Below are experts of layer 5 (counted from 0) of a mixture-of-experts language model. Rows are named router (the router's row for the expert) and show model dimensions 0-191. Each number is 128 + 32 x the weight over its row's rms, rounded and kept within 0 to 255.
After each expert's rows: "raises" lists some tokens whose logits its average output raises strongly, later layers aside. This comes from a sample of Wikipedia text that the model never trained on.

# expert 31
router [150 146 164 111 112  86  81 138 126 127 169 158  99 171  75 172 174 168 124  93 166 182  90 155 153 155 213 113  70  79 116 136 123 186 174  95  84 179 164 109 110 167 179 143  98  71  51 134  77  89  81 173 154 105 125 158  99 108 125 119  97 144 184 177 140 129 100 120 155 140 108 123 118 113 169 180 132  41 134 125  67 176 105  77 100 149 117 129 101 109 149 151 157 169 175 108 134 192 110 114 152 118 119 117 122 137 136 158 121 133  74  76 114 162 152 136 110 132 125 145 151 137 168 136 177 162 140 107 139 152 157 158 139 168 143  95 135  97 128 175 105 147 110  83 121 148 104 117 104 103 113  94  70  81 108 123  71 130 135 143 113  91 149 170  85 148 147 128 153 152  99  97 181  98 110  68 130 141 135  96 111 116 190 118 157 153 117 133  81 125  78 109]
raises: " the", " a", " his", " its", " their", " an"

# expert 24
router [110 130  94 139 155 128 139 104 138  55 122 147 158 146  97 142  71 169 132 122 111 174 115 156 175 104 179 103 129 188 155 128 103 137  68  92 131 185 112 166  64 124 110  71 155 146 115 124 122 143 135 117 113 136 131  86 142  82 139 121 127 135 159 166 145  78  92 144 145 136 160 138 122  73 138 132  53  93 137 156  87 122 159  94 176 140  70 113 117 160 136 152 109  77 128 135 107 160  78 104 168  95 168 131  57 166  84 131  62 105 119 139 116 137 122 158 100  88 126  81 139 142 114 143 100 167 142 131 112 105 131 185  76 115 142 120 139 101 152  84  84 142 146 153  89 128 143  96 158 155 228 129 119 199 133 143 142 206 155  88 143 154 107 153  90 146  89 106 120 137 122 136 218 120  67  84  46 137 129 155 114 115 160  87 115 113 122 107 140 191  48  77]
raises: ",", " the", ".", ";", " it", " A"

# expert 21
router [143  90 123 111 154 124 194 150 108 131 158 111 134 124 119 164 118 124 143 176  88  55 151  98 196 112 121 142 126 133 132 133 128 130 188 159 130 201 138 171 162 132 130 136 113 189 173 182 141 175  80 134  98 156  93 124 180 156 121  97 145 109 160 159 118  96 132 190  65 127 157 123  91 133 110 111 114 127 119 193 148 134 128 131 142 102 110 172  80  91 108  88  91 133 148 102  94 118  96  83 123 154 111 116 168 148  58  99 103 156  65 102 188 171 101 122 150 124 176  92 119 142 100 128 132  73 162  87 132 176 152 107 137  77 144 105 133 144 190 147 118  93 132  79  59 217 132 179 107 124 146 164 132 111 157 115 179 101  77 106 190 153 119 112  96 102  80 172 126  98 132 171 151 113  59  80  97 170 117  98 162 114  85 127 103 149 116  95 129 132 124 148]
raises: "===", "In", "==", "On", "A", "-"

# expert 1
router [158 157 127 152 104 144 104 150 183 131 140 130 107 185 151 140 114 169  83  90  79 180 198  74 165 149 176  87 115 174  79 167  95  92 121 170 161 126 129 181 188  72 149 140 167 199 165 127 108 141 116 135 135 148 128  98 119 126 174  72 139 193 209 152 137 139 139 139 120 167 105 150 110 127  74 134 106 134 172 118 165  72  90  94  62 131 147 127 129 133 140 112 169  90  65 177 169  90  93 151 128 123 130 172 145 125 153  96 127 140 142 115 192 162 145 104 147  76 110 147  89  73  90 130 115 120  95 164 146 152  96 132 137  85 189 123 149  90 166 186 146 167 126 134 175 152 143 123 112 144 132  87 148 174 109 173 194 164 131  95  87 123 120 119 151 105 122 150 172 165 141  95 153  74 107  38 114 151  97  71 140 135 119 157 179 153 136 118  54 137 127 120]
raises: " of", " (", ",", " to", " "

# expert 3
router [111  24 161 102 158 149  86 128 113 107 128 144  90 154 149 130 117 110  84 106  64 169 150 161 139 160  92 129 133 116 144 116 114 157 124 140 144 121 115 155 123 120 161  65 182 117 101 118 119  99 161  83  84 111 112  83  77 129 133  93 151  66 174 153 147  57  99 203 107 151  87 152 162 130 102 167 139 100 140 180 121 122 163 149 159 106 140 145 148 123 128 122  64 114  80 104 139 127 133 163 154 164 166 136 165 154  48 104 146 114 100 171  98 197 103  95 136  89 134 120  84  99 154 142 140  90 122 169 108 118 173  87 116 152 149 125 141 151 162 142 154 148  60 166 113 130 130 163  89 183 148 169 165 168 104 138 149  93 187  85 170 182 163 127 125 144 218  87 129 124 122 140  70 192 102 125  90  64 151 149 109 161 188 152 177  76 167 105  74 155 166 116]
raises: " and", ",", " (", "."

# expert 22
router [122 164  91 128 113  77  99 171 159 106  93 122  97  88 109 129 151 156 120 123  98 141 166 120 133  84 143 176 138 154 178 111 130 172 146 151 134  70 131 182 115 132 153 127 115  44 120 129 105 133 137 150 139 160 186 163 185 146 134 148 151  89  92 156 163 112 117 182 116 121 130  89 135 125 144 124 128 121  80 113 141 130 120 141 128 181 148  95 111 110 180 166 122 123 115 120 155 179  75 131 145  97 133 100 104 129 108 103  95 139 140 176 113 159  75 123 146 135 165 136  86 164 135 166 162 115 123 199 149 135 116 111  95 117 179 116 118 111  94 118 161  86 122 145 103 117 142 107 105 151 167 107 115  93 118 100 130 136 129  85 128 132 149 147  92  91 200 151  96 142 148 111 155 219 170 204 153  98  62 140 114 144 110 165 112  95  94 162 183 110 109 124]
raises: " and", " V", " A"

# expert 7
router [120  45 110 139 109 140 101 158 129  78 153 152 103 136 189 106  71  89 177  83  66  72  97 110 143 168 127 138 116 123  97 151 106 149 144 104 170 139 130 154  80 102 108 143 144 139 156 197 144 138 132 174  83  66 126  96  98  93 133 142 171 142 107 136 141 139 122 104 124 144 107  74 163 112 124 115 140 152 151 139  99  74 150 143 199 150 146 115 171 187  86 135 214  89 129 196 104 122 104 118 145 103 164 158 129 209 115 163 186 120 121 114 149 181  73 123 147 153 163 129 102 100 125 117 137 116 178 139  52 145 123  86 138  67 110 165 129  95 122 129 127 155 103 127 157 150 175 101 170 179 116 168 103 167 179  89 187 119 144 152  97 152 105 117  82 129 139 114 119 122  94 138 128 148  53 154 117 124 104 112 114 104 168 143 127 149 152 124 143 134 114 177]
raises: " in", ".", " (", ".\n\n", ",", " at"

# expert 23
router [124 124 167 117 125 144 138  20 123  92 106  97 143 102 148 106  80 127 138 117 132 117 193 107 108 118 106 110 147  72 155 124 126 194 124 112 145  83  67 102 144 156 173  65 116  95 101 121 177 154 114 103 154 114 139 125 136 165 166 127  91  86 171 158 124 159 132 126  82 124 138 135 110 154 117 176 167 122 105 102 143 126 131 157 144 105 140 137 133 104 196 126 101 140 162 111 133 107 115 177 107 156 120 116 193 167 114  96 131 166 140 135  94 142 112 116 179 143 135 118 167 114 148 153 195  90 138 148 114 111 134 108 148 173 143  73 113 187 180 108 154 103 162 154 125 150 104 202 138 113  91 146 103  57 107 125  59 141  97  85  98  87 143  71  93 151 158 181 139 159 101 165 120 130 124 149 179 149 117 180 187 135 107 128 138 100 210  90  49  72 113 103]
raises: " a", " the", " an", " one", " present", " part"

# expert 0
router [134 158  52 126 120 103 142 108 106 132 115 118 176 117  81 191 186 134 146 118  73 153 152 122 117 151 148  99  76  97 115 119 180 133 124  95 145  70 103 164 122  85 115 137 158 147  99 128 151 162 177 160 186 135 109 127 169 116 143 132 136 152  82 110 184 101 129 115 162 144  41 150 166 104 101 145 139 172  90 166 106 139 114 169 124 108 164 119 107 146 146 136 108  36 125 119 170 168 160 138 169 198 157 136 142 137 157 119 124  71 159 156 123 105 123  84 157 178 103 105  66 126 118 144 165  75 161 122 130 115  98  99 128 155 145 100 110  39 104 105 123  65 135 125 147  83 106 136  98 198 148 173  93 135  65 107 178 150 180 144 108 137 168 159 129 143 192 107 134 166 157  47 113 110 139 135  76 120 100 142 149 147 142 173 128 168  95 147 162 138 196 113]
raises: "'s", ",", "'"

# expert 20
router [156 159  92 140  77 125 133 154 148 152 144  86 129 122 171  91 102  89  74 114 151 107 219 159  94  97  61 112 154 170 159 137 133 105 122  85  86 125  87  94 175 135  93 169 180 137 142 119 147 124 102 114  85 107 112 142 146 130  61 121 161 123 183 175 141  84 202 136 127 129 157 115 131 180 136  92 176 166 142  91 128 136 153 127 103 127 128 135 161  59  63  92 111 134 151 122 105 107 109  85  78  92 157 116 101 156 151 124 159 181 101  78 134 134  80 112 115 111 103 151 202 142 136 107  79 142 105 134 159 125 151 111 193 119 118 145 139  96 162  95 158  89  88 124 176 124 109 162 105 149 154 117 149 146 149 151 136 124 149 131  94 172 192 176 174 118  62 138 116 113  95 103 121 143   0 103 114 111 144 108 139 136 162 191 114 165 146 107 126 138 110 131]
raises: ",", " and", "/", " ("

# expert 27
router [129 155 177 116 116  98 100 202 102 173 103 126 178 115  95 153 128 158  45 112 101 152 144  84  69 183 138 117 141  97  80 134  74 130 100 105 142 115 150 123 123 136 196 104 142 144 143 123 171 131  83 103 120 113 137 123 124 136 121 124 152 129 156 125 159 146 130 122 162 210 138  96  95 106 162 130  69  80 109 115  60 173 167 128 146 108  95 138  97 158  93 177  63 172 151 141 163 142 186 155 165 107 130 116  93 122 160 140 176 133 131 176  67 184 122 151 155 112 118 133  87 101 115 111 146 107 113  59 156 136 194 104 117 201 155 143 136 176  74  87 141 140 147 141 123 128 109 170 135 116  93 160  81 154 164 129 134  77 111 135 161  97  71 151  41 115 178 137 161 104 157 164 173 133 129 154 126 145 145 123 102 117  70 149 140 144 138 174 108  67 100 139]
raises: " the", " this", " a", " their", " these", " an"

# expert 9
router [174  90 141 168 101 118 102 132 108 139 150  64 107  85 129 119 162 155 161 142  95 155 138  70 143  81 136 137 117 111 165 149 114  91 140 151 147 170 120  96 148  76 150  60 122 139 131 165  78 136 131 189 176 130  87 104 145 154 111 167 151 106 177 161 104  79 110  75 198 143 152 158  75 116 121  95 131 172 128 148 196 114 115 115 162 127 166 131 115  89 138 127 159 101  74 183  81 143 149 155 118 124 163 179 119 131 130 109 149 159 162 105  82 121  86 113 123  81 110 190  87 126 153 125  99 101 156 167 123 142 129 123 116 108 131 141 136 115 156 212 167 153 113 142 119  56 152 114 150 123 185 100 131 155  86 156 141 106 179  84  69 168 157 142 151 184 134  95 136 107 111 169 129 182 134 128 154 115 154 172 152 107  98 127 170 113  54 134 117 168  91 168]
raises: " (", ",", " in", "'s", " to", ";"

# expert 29
router [122  94 108  78 112 141 127 182 174  85 115 178  84 131 178 144 144  83 136 185 108 117 143 152 153 126 115 163 132 118 150 130  77 146 115 118  86 105 217 184  79 129 175 144 144 165 150 111 154  62 142  79  66 162 154 113  99 140 103  88 116 126 109  77 124 144 168  91  72 139 204  96 145  74 202 106  92  72 171  96 124 153  67  97 125 146 134  86 124 113 163  94 109 118 134  75  78 167 124 156 142 106  85 110 174  68 130  85  57 110  98 176 192 192 135 132 114 115 164  69  98 165  92 115  95 163 103 161 134  99 176 134 140 139 119 138  86 163 129  98 148  87 141 170 111  60 150 115 124 146 109  85 115 161 121 158  81  85 103 132 129 132  59 119 151 174 143 107 109 114 123  98 114 121 149 171 103  70 120 103 151 144 157 138 154  82 129 100 185 124 137 131]
raises: "al", "ic", "or", "en", "es", "um"

# expert 26
router [ 90 106 102 177 117 141 110 139  98 114  72 141 119 141 161 131 173 111 123 101 173 109 115  66 147 126 137  99 115 150 163 170 111 161 174  86 166  80  95 110  78 119 134 148 123 168 127 165 175 108 130  79 117  84 115 117 136 184 162  87 198 136 123 145 166 110 125 129 111  21 142  80 151 143  99 154 112 116  59 110 141  67 147 116 148 121 155 142 151 143 201 152 152 155 120 186 105  96 194 129 110 105 124 135 143 134 136 152 136 182 140  98 180  92 193 100 107 115 105 171 142 122 142 112 105 121 110 101 135 136 169 122 164 114 115 208 194 133 114 140 121  96 153 117 102 138 136 101 138 106 106 112  97 131  67 113  99 110 126 178 108 133  66 216 120 120 128 155  95 156 112  80 144 159 109 146  90 100 122 115 164 128 108 114  83 127 149 121 179 144  98 131]
raises: ".", "–", ","

# expert 4
router [168 187 101  70 148 126 139 111 132 163  90 109 169 150 138  91  95 115  78 138 178 134 161 196  99 103 126  85 148 128 132 119 157 115 136 117 158 127 114 111 133 135 177 131  61 160 113 139 119  84 107 110 115 121 132 112 131  85 119 118 127 130 157 163 102  70 158 170 158 105 161 149 134 144 183 133 171 115  89 109 138  85 117 169 155 126 126 106 113  95 100 131 124 129 156 119  93 151 119 135 153  78 169 137 148 102 142 104 120 126  88 130 222 104 150 145  81 126 163 126 125  60 131 129 119  98 130 165 129  91 145 140 130 150 106 142 131 151 169 161 118 137  71 131 122 115 121 165 124 102 181 135  85 106 119  81 108  83 132 121 134 125 122 126 146  90  42  78  78  98 175  58  96 156 126 137  66  51 147 133 140 146 157 123 118  89  84 168  88 122 163 180]
raises: "19", "20", "2", "1", "18", "S"

# expert 10
router [ 90 148  85  96  98  80 148 146  68 101 150 118 148 139 149 103 177 172 116  85 147 129 159 168 112 201 166 158 169  89 121  85  91 147  98 122 144 149 131 105  72 145 148  83 112  50 115  66 127 138 127  86 118 102 125 151 154 145 155 103 111 138 157 116 129 115 131 138  84 164 103 101 121 155 159 120 116 150 113 120 129 119  96 141  83 131 105 158 131 124 135 167 198 164 183 135 119 129 162 110 115 103 158 142 137 127 142 129 139 116 123 186  90 131 144 129 117  62 108 148 133 178 139 122 135  97 116 125 100 144 115 172 141 122  61 165  58 154 196 164 126 124  91 141 127 197 132 135 116  97 152 193 174 120 123  96  71 166 147 179 186  85  64  89  93 166  53 142 136 108 127 185 157 124 160 155 116 152 159  98 165 129 131 104 131 143 215 175  98 110 115 140]
raises: " the", " his", " this", " a", " their", " these"

# expert 13
router [160  99  72 169 126 155 132 160 118  83 123 135 120 142 154 100 158 173 107 129 107 172  99 161 108 196 125 129 148  97 116 150 150 145 108 138 149 157 106 148 139 173 113 103 107 186 122 156  96 119 126 134 138  68  78 129  88 163 108 158 107 144 155 144 103 143 149  95 124 145  96 144  82 166 127 119 121 140 163 183  23 103 143 103 153 129  91 135 149 129  96 126 100 138 106 175  93 116 189  73  71 139  90 124 160 155  56 154 118  71  61 120  90 109 174 162 117 124  69 125 144 113 119  83 155 144 140 156 122 122 104 113 113 118 110 160 110 103  88 138 103 149  80 130 112 110 143 129 102 115 120 128 159 165  49 146 178 150 100 152 125 165 111 188 139 113 111 121  78 160 158 106 132 175  99 152 123  79 170  72  26 122 128 121 123  89  63 150  61 102 157 134]
raises: " in", ",", " for", " at", ".", " on"

# expert 12
router [155 168  92 132  84 161 128 140 121  58 105 183  81 128 128  65  95 115 116 130 174 109 112 170  90 145 155  70 169 136  93 130 173 186  77 110 117  68  89  77 106 138 107 185  93 196 146  99 115 129  96 129  79 130 124 138 124 129 163  88 171 193 166  56  78 188 161 155 130 111 135 115  76 121  84 119  73 119 108  67 128 173 144 180  96 111 117 122 143 164 102 131 208 147 114 145 156  88 163 128 170 187 137 121 128  88 149  82 204 123 128  64 102 128 116 138  85 134 153 149  87  91  80 109 164 123 127  98 136 104 126 120  74  89 119  75 161 192 128 123 111 147 131  92 133 132  90 121 128  71 130  99 137 133 151 128 116 121 104 123 123 108 147 164 121  92 117 114 101  60 154 118 132 136 107  91 104 126 171 105 122 136 148 171  87 137 108 113  82  97 166  85]
raises: " in", " as", " to", " with", " at", " from"

# expert 28
router [141 115 109 152 136 146 123 154 123  79 160  82  95 110 165 172 131  97  81 128 106 117 108  77 118 123 137 161  77 163  95 143 108 144 137  70 145 171 115   5  77 150  57 126 100 167  63 124 130 134 161 154  90 110  83  78 123  81 101 118 147  96 160 161 100 150 127  70 127 139 142 100 176 137  54 134 123 156 114 147 112 159 112 137 119 119 113 154 139 163 109 166 129  81  82  98 115 161  70 139  96 143 104 101 154 154 153 141 126 152 163 149 192 112 134 107  59  90 163 112 180 110 163 102 153 138 140  97 144 211 125  96 141  83 109 140  90 134  74 108  65 117 136 146 180 163 131 175 149 141 182 133 183 127 160 126 128 118  86 161 114 144  77 143 116  76  53 137 145 113 137 145  98  77  95 135  83  98 154 135 143 197 140 114 162  98 194 103 138 139 127 129]
raises: ",", " in", " (", ".\n\n", " and", ";"

# expert 2
router [129 166 159  86 132 115 145 142 141 125 155 135 188 150 131 178 125 118 147 138 156 139 153 117 157  88 155 141 173  92 138  97 114  91 122 107  68 151  97  99 173 110 155 108 126  69 157  76 148  96 132 209 145 154 117 124 115  97 110 160 105 100 161 175 134  79  97 134 162 133 155 154 112 180 103 105  64 123  99 155 172 102 120 162 153 114 122 123 181 114 183 132 124  84 163 115  44 136 123 136 148 170  86 126  82  89 100 166 106 146 158 124 155 142 207  66 143 133 187 124 169 182 130 169 130 124 146 157 131 194 151  91 156 102 138 154 158 103 125  79 176 148 144 145 171 104 162  81 142 114 106 139  96 182 112 184 147 105 121  80 143 122 132  76 120 113 113 138 111 153  78 228  92 111 169  88 134 175  62 145 157 125  89 117  91 171  88 132 111  78 124 183]
raises: " List", " The", " "